{"balance_loss": 0.0125, "vocab_size": 9898, "init_std_qkv": 0.0431, "optimizer": "soap_variant", "decay_shape": "linear"}
Below are experts of layer 6 (counted from 0) of a mixture-of-experts language model. Rows are named router (the router's row for the expert), gate (a neuron's input weights, with its number), up (a neuron's input weights, with its number) and show model dimensions 0-223. Each number is 128 + 32 x the weight over its row's rms, rounded and kept within 0 to 255. Numbers have three digits each.
After each expert's rows: "gets" lists some tokens that make up at least twice as much of what it gets as of all text. This comes from a sample of Wikipedia text that the model never trained on. Tokens count by the router's weight.

# expert 50
router:134144037142196100141113122161107108107145094122018147127128089072149104142160156180118140110099140134158173105148114103104054048185093103145094077152153173147156097093142129118146148153126122131091148116158133124120154093112179134215112150085094175141148169121082165129137110151167150132137105118103107154079138114160104077165102107127204108087156095106095102132098146100110112107144143130099105109051167152104102155126148134161141149129160148084092156124106117099136127098150088117153118141148174109152133094003109101172154140135131080126116158060090102147163109110079150180110156130161119100175125132214119119124142141117127141098124098096152118051171139104141111095146
gate0:126177187108115098169142191200081129092119139097056145115124092115145109115132170120088148088060105118136135179130098172144116121090133133177118111142122098089123082136143179157127149123149165158202108180117162141086107105176146134133173107094175124101142124139111127121102083161153153179072122143107107093129084064086096146114113179111109154108087110134123130174055130112093167165134138181123134161138178055082133071108176132128128139100063040107153112141074138137100115092079140142176148117113067146179118122149097160108150138116140106057128093106083164149133166141177129146113112175119122172185159144188118133125121185152117214119128150140145133121102146108127110132186
up0:105147116116090101080118162078139142148141181173148168170098162140108158092105137098076158081119157122120118083125058133113127106101109127153108099132128127164122144189135131208136073083101171152139079140128150130124123050102151115091158144163120142132115145114087161165176167200169106108109079154134119134119161177151208131180099115172155114124186146075132125181093090123116127130155156112127178122115206153126179133150098143114075119091082060141070161099162057095129166154132134116115145095163162134193130163153146146129045097143117110135103102154137087109105158117157101068152176114143131103097121094167122152144104118106104160168102086037120172169174126109106133121116
gets: "s", " was", " is", " were", " are", " has"

# expert 56
router:149128122157153135153130098100090106098149107163106148093147091101091084151094161164098171090110119093159127102173104096102166115119090102157087087170168101154185091102157170091119155161146088177097124072155152114135122088129138160139089194139102136165143111103100157136159128147161161164149128085099111173093151100173094080160087086094145085085163098092096100158102172099092084088169180159089083152090167164102085154173158099171164105095168165095089171162142091096178130085124155098160089170167145094111161088086112094124153097149156101122102166137086095170128107097095165166103165162169092109166133114160174090107096161103104171092186100094164164133126139085149105165176
gate0:149127149131150141118128157143160173133095087148152065131134167115170129162127138090051072125092128151171104053059161094117145226101137139108083125133077083104087150108166202072100200152118148084114098080140102121133169128053100138094113141119119126124150094097145156115124129137101138138119216191146112198146141139095112112093130111087117101168121108154137137142162116120139136070143043166116162092145100086087120165168164167147140155163156152137093113129105142119179192138156116051089095100125114146131120097135066147106090094085136142130137128120143132114119112131109109105171131190133126099184132186139138175069133176102125163074121057136129103135162109148124129131153
up0:166063126154094105103165098145116189127099119147109133144110100107124167120145154102106149153092190149060142090162154163074133089122174134141182171173209157112101109113109069137145074135107160104163104118097195178138169138101141150152142156122124076162103181115184084125111169123130174141145104153051145107154075072129122122165056092125147151117100038161097168104166086085135097115164125136148121178152126062182113142146162153074108111175108104115128134059140137117114130143138136092134180087142126148128112133164180134074111129097133103145145100142214055174155117054117142147098139149162133104098142142138147125144087176190116128132130120134126074121125152116128095139119
gets: " ", " also", " =", " which", "),", " only"

# expert 34
router:161105144164152116153110087109094089103143095148085150079135092091106098159125168164095157088113092073174157089153105094092143139118091099159098109160156135157157100092160158099102170160138085165086103080145181088131164100129157149144097167119098140160135139088092151113160121154153147173163133104095087172090147090154098086169098091086125098079152105095080090159093172117092097087165166159090086169098175166100098165169144089171166102087164158095089166147150098096160134090142155087161083159158156100095159094078104088155168109135144109128093169167096095167114097086124158157080164159172108100162076081151175097107128168081105171094156086080163162130141119097138099153159
gate0:078134193243131143115153107128133111100130072136138113120150137171111148154144140107089121149171113128092123092093089135094191131111129163126143094071158138077113120137162109074148104100108144170100152136086113137170157205112135131142105133114193141111115137125112135209177097099156148138053114120126149139172087206193109136147132136192150113114183112187116192100095086128096143077202140111092155118111100140119170125114099107145102111123178192135168197144110119089102124122159132193108145080177177128128163145132051133164140068118151112119131156135112127111114090164171050142083164162104135164135169138147128153112139164071151131084120120099133121128111131144155111152089
up0:156192179106088159079124136090121108081118144185134158147133118102117184111069167069146106107138095094129086119141140140150104107157106150180103072141112081177089174161173151095121145166129132111133113188143075124140122219115144152176093128062104090195108148134099102195164220119127074126087109130135110104078083120120109142065077133099099142085116127149120088148091153154184096147182170116119083142075137064153126167192090157090158127143142142102146141095171093143129089140067126148136147103106120105136132133099119153157111103115107125106104127151160154125078124099152153099153147117150159157089159104117104091187170174162110112172125106219145142092110136132105098100149
gets: " ", " the", " not", " C", "}", " B"

# expert 21
router:100140164196106130132093121128126107051124132145199202151160119066100124153103152173099121120070146085122165107127135133085160126170118117195117138144129140185119122105127131140122152123132072211101088087069154152184088114062119117163076178122121106137102147130105166128110028143157163135180161097116107137128152103167133124118130117141121104136156094123062130112077154112131110127216192099118040125110151178147122119126119124147119090097126134132138116136086151127169160138119114148112090149177103100077105076104141083108157107042115044088154106150102102142125136113141179166129143172126088120151078117088091153066135149099109114122113106121125184105167155114120112134176
gate0:115093107166086146130108097158112136159133228156104155143116105128176147108143176164119108061133114078174128165107106104123079107114144109125101178154104138096085206112086082097129129121106042109115151129110145138129047110066089057096091152097129110113080138160104101159072088115150113109163113054160072080144155094159128154135141106068129115138169099121116142126149156132157042098148162125129104129165082123086086132121090090121101197104102128140095116147074118164149067123143154147082117180147093082131094137125117109122137089099141116060169080127098181108086121140159112150102113116161086137049086083122163105129115116143109156153117103110097112178113145068122113132146
up0:092139132149211134145160136079160135121073148077089099200149105126122128128172156135124084106093165086158191123133137135073093162203109123154127116166137094117122136111113095156068156160118099186134166125105126104082163128110103157193112158132109045138172157184134129084117122153151165125121159145121110173114148147140093111166152075179069163059149135171076129147110120102109097122123113091090163111139112149082122158160123143143142107209104147119095117063145137088167145118119102112100173152165088109142158166112152170100179121075133202109198151166080120151151174090094196155136135156161139136094122176069077159142191132138146151125129139108109160097155139125109162150093
gets: " |", "|", "-", ":", ";", " -"

# expert 16
router:152081126155146147159135088103096115088152109137128154077128092127084095168100171153092159088104108082170128097168086083082152141123084102171093088164146117170180081093161160101111159178148086167084113087127158107125131094120136142139087166137079162169139133107094154133164111158165161159160138098091109156096153102161083067170093093094143088103150094096082091169093167090100086086174161154086085147097172155096099166166155097159180112119168160083094168128146092102164143090111148080175087169165151091095160091095109091131170097144145109120113178161097084161104097095121168167094159170166101107161105093174145111105129161103119169098147097077160151152143128092131093167171
gate0:130124189168112123141115139117106204167152123169163150144149139111112100160108119149104155140152132166164171093172122126165111100128113148122096155093139165130157114108134188188134155139088136135117106124082159102154127127137199113136133171130117157112114095159133098135109116164085149208054109095128125049105154140121115174125105158129116113122234095174147161152085133122099099170168167176170167081086194112092184151112090088135065112134103043128115153105137111203154149122107123112076173114144100109189113123116099132078104074122089112110151155111145097132151125066119145130149146146127092094139124175203164128083208117182142111163121157109148117113066134078085103125130
up0:113093142168161105135135143125134120085132152110123157112130086143156063183145162145121091144089135144181149144106141111163134143114174128121114105059144067133133090189166121156097229193099158135109137127122148118138149164133058189120159045099136126174096169138155168170091106141155116138154106200179168085121104137184176155154152180179101100096141087151135168154070133096076185086150138112084139120129170077101180158133099133122157114109065145121122065160152128087133156152118130079125089091165165173173093154165112107104124147142117191127114127150157076103152056086115131185115178115069157101136126184127123142136109105133104115117090155132101141111099118136101113151169
gets: " to", " from", " J", " the", "ul", " would"

# expert 9
router:155115150173157110159129093111099108097160103148133148080168089134103093170095165158098160077115137075176152087163101093088151125128078099159085101172158133161168080100169163090089171163134093163102124096129156082146138099137155151121087145117094117159132127111090162122155113159168175147160154094098110156095163089164103078158097099090113093091169087089086093156106167104100090099172159148093082170108177159093092166163152102162167111082158164098093160160151088095183143101119153086164089166172156090126175090069101079114162107123146102145090165137092093166116087082118162147088162154162103108151099118188167102109121174092116163093145092080175159127130145099121098168170
gate0:097215111129084122123144126129139143104086112111151218122126130117107090145155161120132119150129100167108143144056152102141089142135104085147094139158134119113125075095088112084150096149085161105060192125116122103142123128083244091136134110148169095114099097110171079147062081116162155097123199106137098104092083125147083149151158108140118161146165124158176147123120085157076136131092178146134096129102180097082110104161148128154130181099088159165149203089136131191092160137146151149156101083158126090134175144088141142146120114134145129137141046140150082138151143099070155167084146146143104135075101171078109094149112182067118092133094153143140117104146121164073083123148
up0:126133133184096155109069129105183151125171213156100159135156109121137101093118075119092089168091156123143133098112153103114161123097150158128097128179172136100110117102149112078163106134113055111145157154141114094110175117108144083128096121104132143072139089138092091091150114122137087146157092122116149122172070127141107109090094136168167103135224176106135111113079091099189141170136052108125110113131159176138099131148067079110103120173150112172182178108165105098153146091076119171078105126121144137121135142179154180135159091138096099138114114131091073138142134162219160125146065091171129160062117094133127137124163059141113160143074075114178113172074164121134144105151
gets: " |", " ", " to", " it", " K", " U"

# expert 75
router:162097139153149131158133101112086099100158097169132157087148095124096081160096165167101157085118122081164137090171089092098142138105099101169094091162157113160178085089165168086112163157147090168091101094129173107151142092120157152143089159121094138168132113105091156128163108154167166168150164099098103156110152089172095078161091085096153092096167092083088092155094161097097083093172168154083101141097167167086087170175156100163163096090158151084086176165137100088148155088135146093166084167173164085114160090112109093163158107133155104137100167148092082165109082083126164153091161160164104083163099096167148108103127155097109160085123082091166154150137144099111090159171
gate0:113080131164117116165185178134088119132155138077142107180147103137183080112195138136168088149165164147118147125094120083110136155170129153156136182148119129100077137114121128088107171116131126183177110171150167194155110186148131064156080142138122120156109154203074172149176098127115099126193176100083154167099130144068107160090105143153111091099107126066119086192129117165208098141148117100110142113108126134148115153177105072108077138127161102127123109079139137143133114194127140097126058144127104138023151155143149122166174094091088182147127129122193146125118112117105112155065112167128134111120121133124105169078110110149095057109114167127118109137103091133134064131143
up0:112140110161110095106178146125162153184134127156151190084142141098115170107179122117147174099187141169105144130112109128081184116132180117122120147141133182173075135128090173131083181114172105135168116115148104084125050155149132178106192124120097142144103157078114139138112160104051136132105124104087134121140093116144094130177089112157144138132200147156135152160117155100157109095147083163148133199111118119132115105183071166142147126104141119135062074152153153107082106143053134142098121000132129105103102102118101133071087185091157158129114126158166157091094132126183135116076205108140173093099151112119128140113152086089115103131083117153139200115160121091122132156138
gets: " the", ":", " W", "P", "p", " that"

# expert 44
router:154101148157160119161136089102085112103142086158118149098152085092099098162092173156095177084111121104170116098161094084081183137124087104165086109157156135154140080103172162097125168166148097173090123069142161100157130087132164157117098153112093136161139141100094156151155111162155163163156129098082096169097150105166095092160083096083146097096158097086082091161074181097094084087163164169091088174102168164096089152166152093170178107088167162094102162149145099106154156096138138085152093166163148086106160083071091098151164108131148105156103172153092094167101104087107144159095171169163094095168104092174165103107130164087126171106141094089163162137126117096116099137161
gate0:199081135181174093131124122140103102125138151166138121134122234180125130076123059166174093073128093167161163130155126069163100113104090104194088152164147152071135130145079169122130141123086111136068139075139089131137152140153122047097187087106105134133082124127150118113152159131114141132103116079182179145140113085170114139106157081097159131107146137099148056076068111124059106132143133140078190133086111143137104079107114145102099088081110133134109161125115117120102097181128120128142131131113076136110124110118114153085087123084159152175132110073096136140132117133116097122109086184150066160127112178172147063166132139110114094121079091151125091186130103109154171179142
up0:119151146134100025161146123131131140127150177139074083082110160170150153121142149111142109167112171077091177103149108141160113126131168182080146151107110147123099147066156120086154109087126095096104086068154114055113143106160117188147160142112106115138101106161123120151079104142145159137152166085113130138099092136052088155102126175127155144172155087081128133153022087113097080122074079096116137050138112145129126115141149139103138122153099085150164110117109125142089071156152130105106152106104051136113142136119100092122107141127135112085126168119065115152083100076135159128172127084138079159072148148091169119107190133108125139073119165104137169123149166161094046061145
gets: "'s", " =", ",", "er,", " part", "a,"

# expert 3
router:101050144124114138147049129166109096168121134199139130038200084095122124137136143129135161134121122087129055103140130120109089116203112134149108126122145163146107098112155136102185146163115128140111088106103176144115165088133178131140109176151108071129111177099094141137123131183148138127116079104118170154122196123152118100167132106149109131128165119110136119140097153123127123126140122152108127214176110137141101135174106106168167112090174151114133156174143153113135160118218150128170116196174212143222161123112095116094134090195169118149136142166103117139114108128056164147075141159126137126189100153133157108115112116123158163122183113100156210099130072103173109096146
gate0:151132123139141087089176101151095174085096101136104146125160136070138123133156152116141099134189120076128092095092176138126152133108130108105166127122164122174106102138200148155129173095147135126106125064110133157155175105103079149140120091109116091163160180194094173132202151106065160090135106137168124101084127112158160166118044149108115128104142142171128114126097095111165184136144181132086154096170060136134056114085123123118121107145080160074095058088120120095126129151120120071136152084138065178132073144108128088117137145100211115122105184107102194112125145090152114130176096148159183135119094065111106153154157120085145139120166092133143144159194142169128181087136
up0:131114098096139119096123138151147142126162126181070110140105153136106121108171130216133172101128132141119121172117108148081093114156150124164102109138198110081097126127183090097127145164059184111137093160094105198199099086122108138165137085083118123060102144148091160121132093205192099097130109112090150105090138145156125131127146130152130088109164141135133151136102139133123169182155071135142103082110153219140133097103113097182152166140112147135112134127084169128100111152165161151175100211135160118161114125075111097104165116079092157172140154138146063153120087122143135149114156119058152117128160118071158132153102100124079130135213084068127153144105035094158128112112
gets: " the", " a", " The", " his", " an", "'s"